python train.py --n_experts=128 --router_score="softmax" --normalize_top_k=false --batch_tokens=65536
Below are experts of layer 6 (counted from 0) of a mixture-of-experts language model. Rows are named router (the router's row for the expert), gate (a neuron's input weights, with its number), up (a neuron's input weights, with its number) and show model dimensions 0-95. Each number is 128 + 24 x the weight over its row's rms, rounded and kept within 0 to 255. Numbers have three digits each.
After each expert's rows: "mostly gets" lists some tokens that are sent to it at least half of the time; "gets" lists some tokens that make up at least twice as much of what it gets as of all text. This comes from a sample of Wikipedia text that the model never trained on. Tokens count by the router's weight.

# expert 35
router:163093135121159113118090161102092143085138144150121162150146139114155119162108154114110090119157094116145086093089103166142121108133104134121125133148157088128126117161127087107152144117167164110138103143107096156167150149139094156140145117136168137112092118098132135139142134082155125120
gate0:097126148165098133095122104153150084125124140159152128158097114109096121121132126143126130144125127136142090146132132127130140159125092083100129148128133132105147140173133128092127167142160187145081163148136131128093117102123136162071124088112106125161129125168167126135112120138200122125
up0:132096150139126134142115129124146104087092159150143136118137125104086141140177154173142131163120124085129107142101132097138128117119118124125142099129142072118118142148115119114114127131129130071090158172164153114123118131170137174101145139091133113111139134131149124185108113103130059157
gate1:138160118127136130144181126101193106118099146122052129172121125125148132133104141123131132128098126109112114196135063077126127105128158130132098111124146135132143158124079142168145117129124102104149128117118170131123130130150203134113095137124127129144115109150122133124148129129134120137
up1:127091146128173149124128120098090129115090140123184109090131128141080122131204105134131136136152133135138156153150145129118135137142121121156153135165133090200087090161170122109130126107151111128123129128125125115165139123125125094138151151123124111128127138134142204093109121131131129143
gate2:114099116132105154121161132116131125134132127141115122131130134123144131147127152180121125100139149140124156062203138138133073134129086155109195108138129143133129132146062123125128087124145117114151128086129083119079145123117137125127103131138163121116071106158118109126117148140132128094
up2:125117144148131155124153127122137163170083127127090129166111135140118127126145110148119115126125149127095158089158138151137105119111052144140191123130114131126110140125099154139190124114204121134143180121096111125140125099126122120122167109141132143119134133161131081135140079140127104125
gate3:101076142150099156088105116110106132127163199127144150070154168120131156127100145132143169124095132163159139140130156125137122132128100136136141116153133111117098149138127152089126129109108104159125123147122080063125123091136117135185131161096115128140173129131115106125135128127121148129
up3:085098101168125130108126129109104105125135166125175121142158130109105140134128155128148126125120162154138112128134133119126106123109116106150137116162102136125093141148126141067129173145105132129121120130108120014102127077116120137142139141098127119138148113169126083178128108129118128140
gate4:129126128132121124129128146170106154083127190073128172125148099151143149164096132122163106125155133130118095153117144124128156140099159147131123127106155104083153096153136123094125147145149120138197097128153137155132136135084144120129111142089162072103132137101141124139165146131109124143
up4:147135130122101119125115097094150074144133074233119103128093129121124126081155120118119156137155127099135177132141114128127121116152128125125135128131112165170091138089129147135137089073122129112071166128128131110125128116127093114132149133153128144138120130134121129108100134098130115102
gate5:091101086132129131166099141159143156116137114160045089136129128121145157124113115100157125123089128110084122129102137130131135169137103158076152126132135126221150080077130112100115131131134132136108149108151131098123120117152131139141136130120133132128116124141134117131101130098128148154
up5:130124117138113096132112135129128115125084147135109138150138076127109124154126107137097159133103135134125135113125112070169106111128093144071085104092130137125161131103124112126145110128174184128156124114119140138118156118131126116108171131138177100109071123205121127126130082142139137114
gate6:086127125106154130098112176126154127162148112130143140121128183110154132128149140135091118155131139147113143066121122103061157113154143134064158125125127108116088130108106158086091126121084122109120084097121127169118132116154116141119123122146138133107114133100096103135122155119113170126
up6:128140142140193128105123143135156121128157092171128111132141162120139140136124109128066129102118167143070131068132134118115127154153140115114169149145117129120114109105126138129084121114126119132095097086090113170155132121121111112142109129103118136107110072109110122163132185142127140166
gate7:214114152110141128111128088131105134134137123141132119113104133114131114102088128093077114079131164142119146123130132092128152114122129137113175136132144097154104125128121117133127051119148109128077131128185134168111123174128112105127135125091143102134077148109121128120128125116103125107
up7:099122116132123122131144129121159108121113125164100105125153053116183154187144147154126127128099094129125118120132123160158114137143139127105100124113110146140141182131175155135135144134074110144120130104070126165123150097111137151116118123131123160131154128119129104112082108188135121155
mostly gets: " ISBN", " /", "\n   ", " located", " ±", "\n\n"
gets: " |", "N", "\n", " /", ":", ";"

# expert 87
router:146109153104174095079116148117099135108141156142092139146154151122172083161099138107093118107152105119174123105113117139140110099169092146127081159140147115138104128145142111100146142103149153117147116141114097149149184145146106146157140123137128156113113086099130167144141168126132121114
gate0:170155101166101156174159083127126131160130135129138105096154157178156130075126126143127121163114112131133163126129132141126162090129129119110144117144153120132103147161135114175112128125123158102146131141131132126126149122067128162120064128139096132126131109127144147177120130134151077086
up0:076122083078133093163116124118167124140125140123103140132124122134126129115115129123108156110124131134128128110126102130128159126126103161125125115138134070091118123135087112124169081127166113129073052143152079131137096117159186162139134115123145175145130155146136136150129138132136140147
gate1:101146150184100165134139164143135142132130116147157135146131144130136130081122130148096128128137134140115107129160112153089100089130094106122130119096120161069125163174130118165140141110130125189089123124139137121129123102184171143114129166149123130121103106186118137130150128097127108096
up1:129123124097130113126129067098128125121139130077094136075113129103134128140115126128128128146155118143115122131101179120122148125124090192141126112133151129163148126093111129107115116151148128130174116131127118135066219128122127131123128148102115071143085160108115113130125141119107127159
gate2:121114058106150089116148139097086128121127142125128105108136167127118186057127129151158173098129150134117148161111156149124125076133141152127102138122152131112128108166105140139160140128120130063132131128129119161108154115134141135133118157102130081083127124128122145109142149172133128128
up2:121119091121129119139175115117082135130149192107110104134127139104120159097151124133184171131128141131113136151097132148118126099132125128099117129127121125119145123155132123127120137113131127072145148113105089151101173129128128128133143130127114071135171122049115166072123173154130133113
gate3:113193130117164122167085124159140115106127094129131127166137140128129127120122127128146109133110142211126122145101115113132118182151065101136123153086114119154173088132130102134123151138076148172120129125112137139111111134145112150121121166136147115090163112097120137120134132157123138099
up3:119121129094171118117113123180092145131116129154128069161137143129129128128129142137142090157128110200132126121085124126133131164127086129146115142127108128161127122132129117111126112129094147105140162129132101156135075098133124114130123175105160081114130113091114106106110153191088155105
gate4:087136115121103162140139130117128125134201166128132153112104087142209100084131157139119125132135143151117138131141117131120075142159135128103143133097134078163088151125128140143137126157128099130116092133142150097131109097133170111125129133132125118105103121141125129101098140183174114147
up4:130170133153132138125139130128125128158130144116145142108121152172110128080135129127155090129177131124137090128146111126082131124140096131127104127127140110145101142148100115125091132154128118124158121145160132119127125112144150090102107244107147108140104137164134110137136128155176108077
gate5:148131154126127130114172124127133135178121095141126129108160143133132121134121149126124128121125118142146121109154153134125127126128044105132075110121136120044110132109191130124130122112127115125126139149152139132127181163116110067124124106153078120134191140156125127130138151163120125139
up5:083138126130114151091169151126145155139125120130131174108143129125103127161124133112117134108111125150139114106167142115091126128130119089126108124076191121121069095149128148142140128093130129162107137147138144153135178121144120078133121128086115127146141123127123103130146151222134130144
gate6:109169144122159079113189215122130148128170105123092130120172122128118128126125127129136158147104172117131169140127102121149149156164127119129141132106091101131114180118118125162134103145118113129123144149163157133161114117125132145125103109145117102130114158144122131150170127128116158180
up6:126169200110139133148128131120115118142142135134134103143169119150104124126126110115078160146145167126124134086122119104153137178136083104169155153123107128124128097127095124197129132123141120115126179128143159134129120136094128128121086139190167162115163148131157105145143127133117139133
gate7:114114129153142120181087121107151128119129152092121122107088135161146161117153109151113125112130124122133144161159122132118136089133168097121155125114084108113094126147148095097110106124126109126157120073142130116131097118149060147119145135128135138134129110117134187133123114138106144218
up7:139106128066123133126160130125071107126107103149178146139138122108123127131130150124142131132140127132178127182092109136134090123150150137124150144143132132125128129113149189082173164139126125134116139187078139127146141136107145075165124120122150156102160092127119121091107124155122112132
mostly gets: "iber", " Liber", " Franc", "andid", "ogn", "leg"
gets: "v", "in", "av", "ir", "il", "im"

# expert 84
router:148120139114128116123122143110075138088155131147128134134170171111161115133086163118123128126156093135139125112105120190149119111143111172151128153133142102144114096160130094105181178119146161097138111138092121141179152163136111146148133087143148137122082138098151131138138137089144119117
gate0:126174116133091132111129139133116138127107132170109121143091151072069116122129128148140131132142125137107141091128120119128136135116128162110134121106136140121083132146161120161168115174114123127129161125096130075147125098112104086157163106130137153133114166069203133084132128118143131133
up0:118135115130129134127105134199168129148096119178126147103089149135117134105119130134120121125125112152122165128171111125153122087093153134127117100134123209132100172158129138160080097155141104119093157174111126159136146165118087128146127123133109126087144112134111124126120109099121104138
gate1:078104115091119156140130141144128094166141122127179106118168146121127128164084172164140126134191120124151168137129120171127106095135094126126136195117151119128096125124101129129140146177136142114127117118135157110142149129132122113132072110123129148106140135135127171136130131117102115186
up1:142112148139133097154119132140126132142113129132176134073123113150160082140124093136121129113133156117127161168143107121123140112164138129139130137158119088129132128065132093115127068140073148147131102114125150146112129126063109135119088085189115104102136158107162150120130147141122135124
gate2:136125114114138164090138109120129130130163085124136131146129120128135163125091159137141090164076130110125109106098121121103135123110129149134129074138105105124161135131048095130129122119132156121086115123159130184119136189139179140153139153166109129152085139138108103114128101106125114134
up2:181128121117133124100131129125095137131165095137128141108135130117128150128068190134141109125107151144162140134129140131098131137107134137174136097157114132139162096139114102128128128117160176125132131119172127191132133194140149129164106177155128130141108126139123075159102107092127114143
gate3:112130158123071150135120087178124133129151132117133120112139132124127131182129167125116143129135148130152093149135121194144109121142170174126121133102151117137137153126123074117173159137092130141117125123124148119147172161131132161096122157118134156139120190095131129150093076124121152136
up3:130146121152151125119147129090109154135146088147124139168073094131088129151128102158169139127105116117154126060131119087116148163125128121165104133087081138123156148136124187117147118183106106115136128153120174124121124115130129114133182127145128127118123132124112134131132134190129096129
gate4:154130141140136133119139126143118127122159109140092146134183120134178116123125124175121147126140123143126196128111046113101170129147129128154125144100094105154157127144132120089138127147159126109123148124110084124201123143099140131122150147078169116103129155118152130106123117130120122093
up4:132108124101144139130139117161114119103142126117110164131137097127144143116107139142105123132146079169128119123085105115124160134163127128152118139132157087193161128135134128105141112167140128113093128139108046125150135135094141132118125127105190116156090143128165101116119117077083128093
gate5:145140114092108087113103144089122115108144130085113158173156114132123127107094105148143123133161118137079108124103118183115130165097171140124145111121085139123131106161140095097133133126152140126094141117128114128166091127111130132115113137131057123128122202132129088148143100132119143109
up5:126150132126124121099059145108087116132197135083092129170146130095107125125110126139111122136140127139105104161121114169167132201086180140103131119124096144099134115126161133152129128133128132157100156100133120126140087129101121130149081125114087145137155150135140127139144122124122141112
gate6:128164127122133168136145088099133085129134130146099117187147165127060130104093117115134132142107077118090171134125136129090104121121120137128135130091114098161124129115129140123127163125148142124119113123094154117058136126155114121129134095117086163191162143127129146128101140128134117142
up6:129096128147171089114131137136168126202146112149136125141107094117113149110180126154120176127088202123116126097114163136139118136126121135118124125137153165112161123156115137149134102132089140161091131128149101161148142149134095155125117148095113120106126151160100128099128131128077130128
gate7:163131119131112125092133052140074149128155128130151118151126075096128119100152143135135130144137130124086116129121114133087128143125151143109129146161173124130199115130107108126144125130135140085135124163172164118156114138115109159128095118104130162133108105102124163128142140135187123166
up7:092110208153169161129132139136123096112144125112119128162156126136073128145115103179138137129116136091131150125116124174170119128131162096097132179090137125153156144132143128125152128161111127103193136134133170130186131128132158129126092133124128098143124121108134146114120131138118112145
mostly gets: " Website", " Species", " IN", " UTC", " Coordinates", " IS"
gets: "A", " (", "C", "\n", "M", " A"

# expert 75
router:140098151086122102100141120131115133114161134139086144159138156109149141156076168115097109131132106118154115113111117141148134096145130117153081128156189118159094134156172098096155142127137134097151108135107136134135167124151109158156162117151155147130097154098144181146119148115148091121
gate0:175146130116120125121164098128149109127115137204127108142147130130095127136128136101112134156147161097128109140105141146131156115129114079132132110130191159125105113144134124133107102152137166140211116171184128126140150139114124123094142118138129097135144173126184137127123128141128103142
up0:104115139189101074127149133167095129134168127082086149081128116115145129135134120125155099110114121151106152077115071142132086129118106137111129142174099122129130124158153145127123115090144110162122130111123127100111142106098129173146122118143138136136147106139114128129124106119192081114
gate1:126114090127147100128129133152134159114170144147085131121127160109112131232096126138112108128108152139126135137152130134133093129088063143111105114149132133094130115117136081099104107186130099136120119131168144134132102126128110090098127122107164142119154161152101131119139134099127137134
up1:119117133146109149156130132134116130128135084154114164124133147125070139124136157057129127188125116200121149115139101091123155140117113198114128128128129089109125138123129102103108097126116115120129129123139128136147103128118117136121164103156130129127130165122122064127181133151178147133
gate2:110105114129094127118125123130157131150141127129185129148118189095103185125115137139107104121123127102138105120120126130119135163117167137133134177127176116171116164176109140104152130135125098128125181144131168118108108126128128096120120148105137117107124070103156122093139125127157176082
up2:145120129128124130103116118117123141142055136132127095117128132118123145141148110185184127116144117142102138129112127102102167138152060099137122127132098094166134135085116125122095139160137101097151116143100161211138100099129103140105128129141128124116105173140152117123115127138173130135
gate3:126157128085171136105133118154135126169161122119127119124122147094132104114127170153167136159111117141105158130086136142133125151127157152099116152121123141072125124166123117167137145109182140086131117094119155183128143105138099129127155162113162143133112118131129183089159115146171158114
up3:161128135136133150088143068148141123134130137117108081103159164143133151159132129128126130148119125116086119103074131125152122154139163099125124162123118127141129128153129089168123127169150174097130118111148127198106161092148103136197123137143131110138097136127137142083162130132128137144
gate4:089153106113132124111130098206123129143134127121179121109161134099130155136116142093096139146142128162135134148127151133173136140128121128089120126174131136129138142126095119084129122137172126150163115133089189148122159117137139125146135136107130122149188188132141109091133135114176114137
up4:121162117160126145111130139127133120147104127120120101116155147077118122118097124124064120119140133119128126125120126099107129171136076127169122099126131127091122169106094115121127134149129134193129140174127133162059133163142128159162172147119160119150131128106126121088131132184145090124
gate5:113165113095124166132177126146143134128128111127169140112141121122153130140108161127126107136155060133229132175129149091120114134147131098127139097139152134144130082186129127115117136144136097171144129128129104157128125127133126106128134114171137102162147142107159103118129120136126129092
up5:130123120131091134126127144091100119115123146170119112162125120125141098137177104120087091118105127112101162112138116124136117130177138104128141121129085152122160173137098143124030168127090140135108125122114128077098121150165156141135152109130121138123137081135135117094143130108092141126
gate6:082135143065132114115125083127134114125130107145072100130150127120114130075142130156108128096159086127142133132140138143176132152126129144145124138193173130138102131128148116128152133058112145119138159119146080140133139107139075138119122127135136128142122132169101162151130149172135140114
up6:148116094110124116116128128128122111130090133162117096131111124090072096123125168168084130134101129178143126131129139127140166130075060166122129161160127130107141172130086108131128138115124122176159136151156128107133146109172133110132156143092128147168130134101109122132087145121133160120
gate7:149088125128067131168133088145131152082102123165128130146101126129109133144102144137115124101129113127162130104079160147107120112144115034127146103180155131131121135142155135125133133134055141132124119129107120127130138145132157144119142126134145108118125175120152120113129136106132162077
up7:126099116128147142117120144124149167129126107132137133169139133123129133180126129182134140129089041147117130121117127127118153127122133130110076154136126115151131139153121128153133129124056122131121159121094130207116073131116098123108149129113120122180161111103086118141133116148135131137
mostly gets: " mod", " ra", " fe", "lic", "oub", " che"
gets: "u", "ur", "g", "ul", " g", "ar"

# expert 77
router:154092144109173105097130128115125145116157142147109132140151132091141113170114132116072104091157111102145092107096124167140116126166091158124109141152126119131087112133140102111159168125145138119154117133115097160148158174147100154138127099172168163101127134113135153148134164106147127089
gate0:134126133133133119076116093119183120134190128157103159156149110110140157125121162120127149126105150071096126130144125137132118138138124131120111136133118156128116177083113103091137169111113109117120141179096129165063154129151150139122116141164123114085190124125131123158130128126123113134
up0:117134129127153188149115095133161102126163170115137136142154149134146109112103161121154117123133098127124075116105131133149087142124152080184130177128145114129130130136097061152136100119126133095149114087103157128102086135099133084122105108126137144115144120152077126117140122128105141110
gate1:126129089129115130127122132090115167055121133150124112109127124127126091130202145167127130116132128106117116138148140134157108162145067165119136138117103128119102127090133116086142149177128129122169168130129125129133086114146106133125126174138146098141178134126135158129134127181127093108
up1:121126129153143109126095131114127115159097157081108105133089127125147148110171141079110111152131156076144159097131121109167092131140078171115129126127125143101137133082133119092149134132160122132123122108136136173135118141142108181098128122084131119113142177160119142137190114160131130133
gate2:101138132132127135128131117131161127152137135135128086129109126135131153162094122105108197142115149138127119121121129126118144136113125136113128123123135111135135149162128161082129123135112129147161159124098062097164126119124153081118135134166125127106064180139136122054181178128099147133
up2:126143130135166127158065086153128118128164102153134133126137101131110161126139161110145162155090130131132160124149140131114131149129130075126129179139109115133097147107118129108116123137064125140165123121071108128132114126127129065126090130136118126129096127128102122111153165062129085129
gate3:127127143074122147109118146110157187162108159119123126134123120133040121099108107115111106136097143129126110139148145135143115143127155129123137132148111129153127102190127122152094089151117125118133089122139140152132144095131125119127132130134114040110094170141136169146167118124145134121
up3:126124139156157156117141127155099127122162098101114163123136137122159116130122138112133149111138105124136120123105118148115134029131118132140106128188130153125135117100154122144160124092167121101126138143125107074121131137132063095115128091119133137189124087100117155106127105097118101128
gate4:134128134131156146081139152055124117115137103113088136087144063129130141139100133139108114196119136158099095134139155114108151109099127109130121113129139149127135132142132169083090112128127135148144060124163126137119183136141130117131132123184124120092124131104166141128128132139134122132
up4:133144141127162129100130154117142138132110084129126130120141119104092138127113092127128125099125110152120133128135143160090121129108089133119113077131188101063142174143134114096124113168135132153125122142129127097075145153113127083109154069156127112112123130131089091130164114146167107169
gate5:123146097141083148117133164112141147167138118124128124091119116123107114133103104137109089127147095135098091149114107119084111122143133118123077181118106140113170176170169130156110123095161141128093121092139099202149135131148124127131113128130155147139128097129129111111144126111180122160
up5:117157077120129128126109096098168145106131119092120127142090128158112117137127131129105154164179092133129115115097141127087128123139127139119067140105130124118120131186109147181085129123126136092110094063128116150175116130128128151132083123136162125145147146129127142109110126127148130185
gate6:157094137128160151128111175150135116096093116170115149128120157137076149074143127102119099136123128153106135111139140129127116128093181150156132100116132134076091139108187166123113118177151129146135099152155166101119127140126163122120124098127128136140155127133130137094121113126123065119
up6:130139110131093118157131097120129130109172144103100132101155132120130116134123122190142131117130133168128128138133079122165119096223096130124122134128119127133114145136129104164142120103124147133128143090108136138142108101170101122133155147128189170148124120104098133126120136134185153176
gate7:110107128118142105159130161101099129148134181120133126130125119133134182135084123121042128138106167159127132121128096102150114121110150128144133170128086115122099114114128168126129124145117126127132131122141127143127123122135104112134097127135135126083104120121130132105123099218116201147
up7:148139136140135089108097139160072138077108123144097108121132159125096090112174099129117146080118131118116107102128161160118122161101119125123118108143135104141131120139078128120116110127131149143132197120101154123123124140140099097137159092142106153156133079113117133130182158083131124109
mostly gets: " Med", " Olymp", " Athlet", " Tra", " Te", " Gall"
gets: " P", " Mar", " Le", " L", " B", " T"

# expert 69
router:161117150110116088128140127125126138115148143161074142135153140118152102144079122121140124130128109113178120120113108134145129116168095130125079152161150126133116126146158111110170132117148141121134120144101115130159176129175088153165164109175158158104117111116159138158183145083141122118
gate0:104144119141128122077132128096146138154151074154157131147147126136117122168097087143177124132121141107174108138133127144098128133135115110115096127124136131100120164169110120153171141158128124121049110161126113142128181145115160139133106126143139127124123172131126123147181160140162115165
up0:118127180127098127124141128130110101147133146155135134125152110147142129148128171146116152112123107114143144080147155107110128124153135133115088069154138163125121129124104111143190129124137114127093121163106127114127171129119152082176085127158148181151136148094133141138112142059164107126
gate1:156124149170134129116116132164158134104157112156125150129131175131137134134107107128131148145083129129122147128129110147110169186142129136148131128169147128083096142136151118124135123129139108128145114135108125131140139130145111095173132180121084103137119130143108102129125119050116129033
up1:123146101067132185150149141115072146117134115156178128123100095114105145122146094129107139111127111140129117107114167120143138123088146147110142095120125124134115126120077123132175167101104128122127123122155106127098150146087162128090117136162145144128160123168129137131099152157129110192
gate2:138111123121124128125129130137181152135151128114116123126144134120141095107147118120117136103127150143126099126177136098156140123132099131129152129148180163129120110128110140140140094109129085127126129143130169167211148101115128144125115136126146183131175045128131163159146126077137136162
up2:093151101124128118088100099108096116140135144136122129088112129117133134134072118139157090137134089106120128160123110173128130152099144068128128122067123123128136125165129129099083153138147138119135153104132075131114110118158181131118132125128075118139081139107154136147128136102126112076
gate3:117149139153135119108135161152069114079175132111134124135142155148123111111146109131123127138067099096120150145072145068123119131159108074128137188129138167167130148109140126124137123159065122080122125118127111107108145134127128134129150099124130159130163127121109159118134122132110128142
up3:152137121079127095084130133120105139083123088121133131105144171151151127125124114160154140127101143163124118095069114130130223115084117104137122112111130147121143129098137112116129133126148092130111168118186134159151141179114137125123125143111135174118134139138136144169122130120129108118
gate4:102142126095081114110123119109140125118136114141124124183133114122169100130103127098168154157113123138139117122127127118133146134134133106148060100128145137178150109113182180099134124167126114158129106139064134095178138132156116125154127097158172147134140126137152154129125178140132129129
up4:135138073137127137114135110108131180149127095128140134135067130074122128076099126143120103131163129164127112125153115138180132124075140135062104143156117128144137086128139084143127152128129144116158114121141097165142129126138162128127142144141161128134113112098112133197142118142137102131
gate5:129169131140113121138122130125125178133091138138103087109126145111130165088120107092208127158151104134131108124103133131127105106150116134127123075146102127113161132139183141132084132135125172133126119120087131097089134154151106155136189122156141087129125142122128137118157102126102087123
up5:168132128119119091088080126169110128131141109099130126124129129117128090156136115190128123074149127085119146135119154116103133135139129132087089138125088100161125117099125164131144108172140061119132125184131145127178131146113142128096121142136150135153125142129164162083136130127112150138
gate6:141141121126140107118131129114079122092088133158112148131129116170119125153142160137143139168121081172144157129141071102135201125101120125106127131131141160124102122139130137137123146155132149124131116130182137124134102166160119169128123085059134128159134127114100098138122130150075126142
up6:140125107111131134142128155142098123140117130134144125143143127123073185190168161156159113137111124184124135118128099087142143140132119097115152076141123120123148129159151071145123138142166109139131131118157128118138148131166131110124168133165164152144078086152128134106127150104125147173
gate7:137123106128135122171154166197154136107128128124128113114131122129122114162121110153120124160128180127124135133107126150122164127128131147100073107119123110122117103148129106136116123142191144127109131162159164166144145077140116136075140118063152148148156179119111175139145125129140147116
up7:176081134108151165127123082157147135125127128117172121117105121129131144140098136129154172130150116172163129143130157114149126128095122164161122123131127135085089111150150132124124138142171115112161148146172137117123120124140053122088159128101168150114061125134101151114118142122114126132
mostly gets: " ed", " belie", " ser", " impro", " trans", " val"
gets: "ro", "on", "re", "or", "ur", "ul"

# expert 71
router:146107156104174106101084141125098127092151131158109130147129146098158100138105157099101136089153092120169122088118113135163126122162100145116071132131137121128077099139153115093119131079133145118130119128107118182135141173157079147129145125145125125079129123129127156139146151140127127114
gate0:151129158125124120136079128108121184130102129127086174155119132134143138109138133164135124141155138183178098120142105083126149101135128126143125121104126149115097145139126181128129125141141126117164098109118074178101143163126127154098137129125105128174120114147129132111090167156072121140
up0:123113117129139126136130148112129065097111192093102115115156100127116117124111141130112126193113132121127140143112112128134175126124133123116120139127159124067112135156149139124130123124147121114122098114146125110129136180129043125126121131094076136140124127117126135173139141132088082180
gate1:164120116120097121112134139141146134141118107152121130142109099088118136138149192144131124123134192117106128104114102174158152089164147130131109144120133144118157132122117131130119145176146137084137091129127110174129126155126078119103111123138134121124188119145095144172144116149131150056
up1:113129105109132082116138110133157131096103179100132100081139133116129126121143123128133109076133135116151078121118124061120152091133128120082117126094118165148123146139122122168146168148084166128137121126078157140130133129121073135135133167130128076137150126103119136112128137164110166130
gate2:116139091116100118117126115127126122132133111129133162130107105134160167146131132137134100086144149117128104131118115127152138092134120122060091133119174142129127156151141100135147136136106121110137136123138156187181135120113127156139181144119163138083147160088091149074129194150101125121
up2:126113118108120170150114090127104113123100076128128137120132122130132132138118132130129133066109131139089102095119102129137128119156123146044116125140134124164175138129121102115114139124130068097124173086156110131161141133126149160137142132104146152142164132129082109091124189138131128099
gate3:167145122136176112135114122129102219090168093114135157121127096110171102135074157093126175130128128133125082128136128105137128130136133162096121088110136125096094134153133127107120112139162114141170153130105128135125141184133128094122146128131139107124105120128130158148170144120137122122
up3:126107169131102167099098122090130096128123173165114071135132149151106112174143055134140055131158124145108147121133127135151148157128088122131138128169127134130166116125121126142144127103137117133086115118139124114129150129121111130158118086114069173137130136095127140110116128109108115141
gate4:151127151066128118092138145161108128159118153200127171116109184123125132116076215122135149138133135130130130131148137148123133121159134137114072128132133128130128156116151135129080159126124122137101147129125144128109128138127098145128104124168140118093120175118125130140121173169125132138
up4:146123085148152084129135127125118125146128137136166147128115120108137130163118167106081160126162174157129126103165147113081135159137087123139118118128104129101133126119133131147064125129115121129103122142105107140101112147129084125130117130148188128084072135078148140133110105166082128144
gate5:114159107178119147116115095179108111148064090122098126165153150137117112189142120099129127106128149086147141151121123126116098153166131126145130136110201128120156137133110178133127111071156164130114129108139123148128116124130138127133091131129109152113128128130153130145100148082118153132
up5:129153112134150124118133095128165103138132158067111149127076145153081089115072113149117122120127126128127133110160119144106131157105132128124142112141105143189115123119132101133128119183095128121127101148122125118122110092149095092141131149132130163083165116119105160155177117146181108130
gate6:183128127091149125143112141105151079050090146141084134138144157168123059077125118126133103135129126140127164128146128127099096091134129124133110133139115124110118128124115125138129113124147127130079113063141135131170185135122118148124116121150116106163118144142112128134152146164127128128
up6:121138120148163123142161091099108154107094106117114122140101138093097088049124128147106119116169125106106133160146156118155127097151133141152092117088108148149124106121126091152184089158109110118178134135150135139144121126133134157123125136147149135128131133120121089142125110124126199102
gate7:138115127109147127137127110135129092117055101126120162125123133143124170117134133087161137157128109153164148122066112128111134118155128087133109097163152128127133115156138129120133127132173119101099092122179162143147179111123081113138132165155145127156133160130101126128187131098139162135
up7:133133128124139163124112049127136112072093080178116112074129080128114152132128156119144146150132124117133122093136114124114127111140109127142133128123126145120115108120102136113145154115128143089152157132131176120125138132156126110170124169172106126121135189128099120170142102149139119075
mostly gets: " Rober", "ber", " Tor", " Scot", "bert", "gar"
gets: "-", "ber", "t", "ar", "et", "as"

# expert 41
router:127122140120136110105132164086103154081151133145118132141172145131172102147096128081126121104150093119149108109087103157151138083138110156144122136139143093121114095149126095112174171113155145114157117148113100164169158172146102132139147111141140141116096115114127128159165155122162122104
gate0:107154177121127127114147088149167164144142121156122131139112130090119143126134127129135132147127119079130126164099065164130065110126146157149119097130147125131135163111121100150137090141103153150053134114141130122118125171144154093174158130112131131124177138138167137133128124123125160122
up0:148140066123169127147110122096125116119087123123118117136102123160177100125123138126102132101128130133104119109199151120183169129130121103124127121114128149151130093098169132062090133125132092108146086152102126157128100098131127101091107099125119128129117125115125089114134124139130081116
gate1:108126103144107128125120136131132129111147162133095129177137180140125125128122107099172120127124121085120203106077111063142128151145095101157123159113123143102134151125136133148117103128121095143184139132129098171110151128132174098127160096127118105145142107123095089126128117134112111102
up1:154075143154153106147199144215175137141109100167134168111131126136130123115131122119113104120147133154133130112118092134159137121129118124136083117129141119125130097106124120132167123104079124144045135099134085103127126147154098113140139129141121146126126132113115136122143137134130131165
gate2:094173138131124123126129130046126155114132142146099123130128138097121146130117118172137090124171142134149132147127095122083131128145140115129106149176101138105130193136110101115156171104137129141130144130140137082112133128131125188102145123141122092145136191100135129117130159159102160122
up2:143125131163167184162108142123108157143126130119160132112153133162150127106133133128118169110126137148129105113128093149101117117137138131127129130138092099134126153126127109144124128130119142100087095112125097165156158083126126137128055154132111138134111134181170161150087128046147113140
gate3:125142120145151110106125139122123112144112148129064127126136112133145121113139120095152153140076131132129104178125164125123189104121117208155136130141178128124139128132142140123125126117119111140133131132137090124125076130144129107123164122110141192118159175109089140173129132117139121071
up3:188108130161126128096098139124123118135129102128094110128121124183168125148123108126182144122098128154160122129114181118122147128128118168121164180131133114116134143179125129088128134118131119129131126137156124122135142118104143111078103153134157148144122125118112141139134107050152125058
gate4:107142113136129115140102109157125195108133122151166130133133126110106123174082149146101128070174184151126127137117133113100108143105098143135103056126128131112143133123105163184160119125144111111150128117122099123173110119130117132151153116173171128153123135131134118088136116120100134131
up4:128104108170148110095125124131127141098158086118125112150152151120109134123122144136102135085154148148132115147109178135069118144107087160136063143103150111098219133128127110126143104125170116130141136128119073123178121134136106088124130131120129128133114148120144146114128089138131139123
gate5:131100107130128132114152115135105123135097143122133128127109142121162180129117140156124133130125091081132137137120127097139129072161141138128126182138142125123094119154110167125129163194112123120187097122129061132141198101158121107156109146133127130121096105140116139163116158130103152139
up5:110128167143154135128126141171104128137164131178151195140139125119129086117157130173120110119129090149207125132153134106121143130083149129092129138132111142150192129151153104112126094132135117094100130128127130113109130111113108131115143128123133129159132193105111101169121132128162128130
gate6:123096140121084146076113135159134143134057143162106122128124126136131096172132136118143127153158118147126120135102110143156121129139133117121131087126131134080163091150120170114131157139123123158141094068123077132116109080120112157135128089135127113150129127175134093136128136149117128188
up6:137134098165127138137134157127113137131132149167097138118128124145109085112096114117167131123208131097137155135138130134130122111129141137142149107135169161109104124098125172114126143151087115150110127126134133113145118113201132068121154053131162113156128135161146144128136122121141128175
gate7:130140157154123121071123174111152142132121155087177110144125145179118120105131185122102130129139121127168139144139124091082115127125123151130130144149107130127110152135185160120145129114136163138124124127154118130137139159132167082131174140094110128147123127158135166170067126133118113094
up7:143071132141125122126104151139136137122102129098136139204109147143075132097122160111126131110139145130130122156127123088129127103126125066123145132159108141114100128126158177122160146165099143167186139109132122131095168152111076088106149113137116116141152124174127105127110116133123112126
mostly gets: "US", " DF", "IN", "CA", " CD", " US"
gets: "L", "M", "C", "R", "A", "N"